Below are experts of layer 10 (counted from 0) of a mixture-of-experts language model. Rows are named router (the router's row for the expert) and show model dimensions 192-239. Each number is 500 + 25 x the weight over its row's rms, rounded and kept within 0 to 999. Numbers have three digits each.
After each expert's rows: "comes after" lists some tokens at least twice as common just before its tokens as in all text. This comes from a sample of Wikipedia text that the model never trained on. Tokens count by the router's weight.

# expert 31
router:497528508452488526455526488512481516479489545494509483480489475473507454540491505519500504537521474467557484531492533490547523504502512483483479
comes after: "\n", "|", ")", " ", "%", " 1"

# expert 0
router:516472441533516488521486488494523465532547503521507514516469491500487517454498512494514532444506504463501517542480517554514546474501521514480474
comes after: " |", ":", "-", " by", "=", " USA"

# expert 7
router:455510543531514549487523537494459546465501481510468465528506482508512484512506487498503488520476505511510511519479512498509532549463485507495559
comes after: ",", " is", " as", " it", " In", " are"

# expert 24
router:504496528429483517506522551484498502502542507489501533478518500463530541510519509555496423540535493463495485435488509504501523481510493512534474
comes after: " the", "-", " (", " \"", " a", "==="

# expert 2
router:496524483554468500510458483537463522500485486498486527500470507522482471505507491480466522507500470492496536563463507491484478498491532538489550
comes after: ",", " and", " one", " he", " well", " He"

# expert 29
router:487487512483496516509458505479499493463490503483483513507489509476463503496505473500508488500502483477480508490517505499470519501499476476451519
comes after: "\n", ".", " In", "In", " It", " The"

# expert 17
router:483527523503486508523496466512504508494483500509485449536490497473493483493443473520502518512482522525503559527481485497484475567517491450495528
comes after: "\n", "\"", ")", " —;", " by", "\n "

# expert 30
router:478501503507550529521469509540468472478487492511515498493496511491513476485523529477505459523537494511534475483483510494491496505472487492468490
comes after: "\n", " by", " ", "\n ", " U", " under"

# expert 1
router:483487484512484516520528474480508504518487469464518507500498529501527472506504527488474526459536486530476479480518456460503481488524476498506491
comes after: " |", " (", ".", "–", ":", "|"

# expert 4
router:472492534495482453477535510502499524468494504490491525524516471464535537523512512489469471491480500529507516503497512524494517490521483495464489
comes after: " the", " and", " of", " a", " The", "'s"

# expert 32
router:518525505505514526480481524502499493523471503507515507480510524491486483506508515542481488453515545510494460502536478452518516522453512510516469
comes after: "\n", ".", " ", ")", "==", " 0"

# expert 11
router:482478484468523505499522472495515478528498487527488542469522450537498534504482506505548516515550506534526497501478492511536480462512499490480533
comes after: " |", ".", " (", "N", "%", " −"

# expert 34
router:486511516499536559551472551466492491479509472503514454489516485538494482508467490474520476462499466496520479530505547519506500508469540526532530
comes after: " the", " in", " (", "–", " his", " this"

# expert 33
router:512486490467502541513524494491524514507480536492502547492505514503542474548523494546495460509496490530500502498530486532499476469474484505558471
comes after: "-", "″", ":", " (", "°", "–"

# expert 12
router:452502480506490483496468527534510498470473512488523539518497470490520522472502527506471502528509454500516471486462477497498475521539496510479505
comes after: " of", " with", " a", " to", " for", " on"

# expert 26
router:517471501458516459528521526526515498496476512469477448492479537534521513539459484465487545537527517549533490521519482519532476472485545536471509
comes after: " |", "|", " 0", "–", ";", " 1"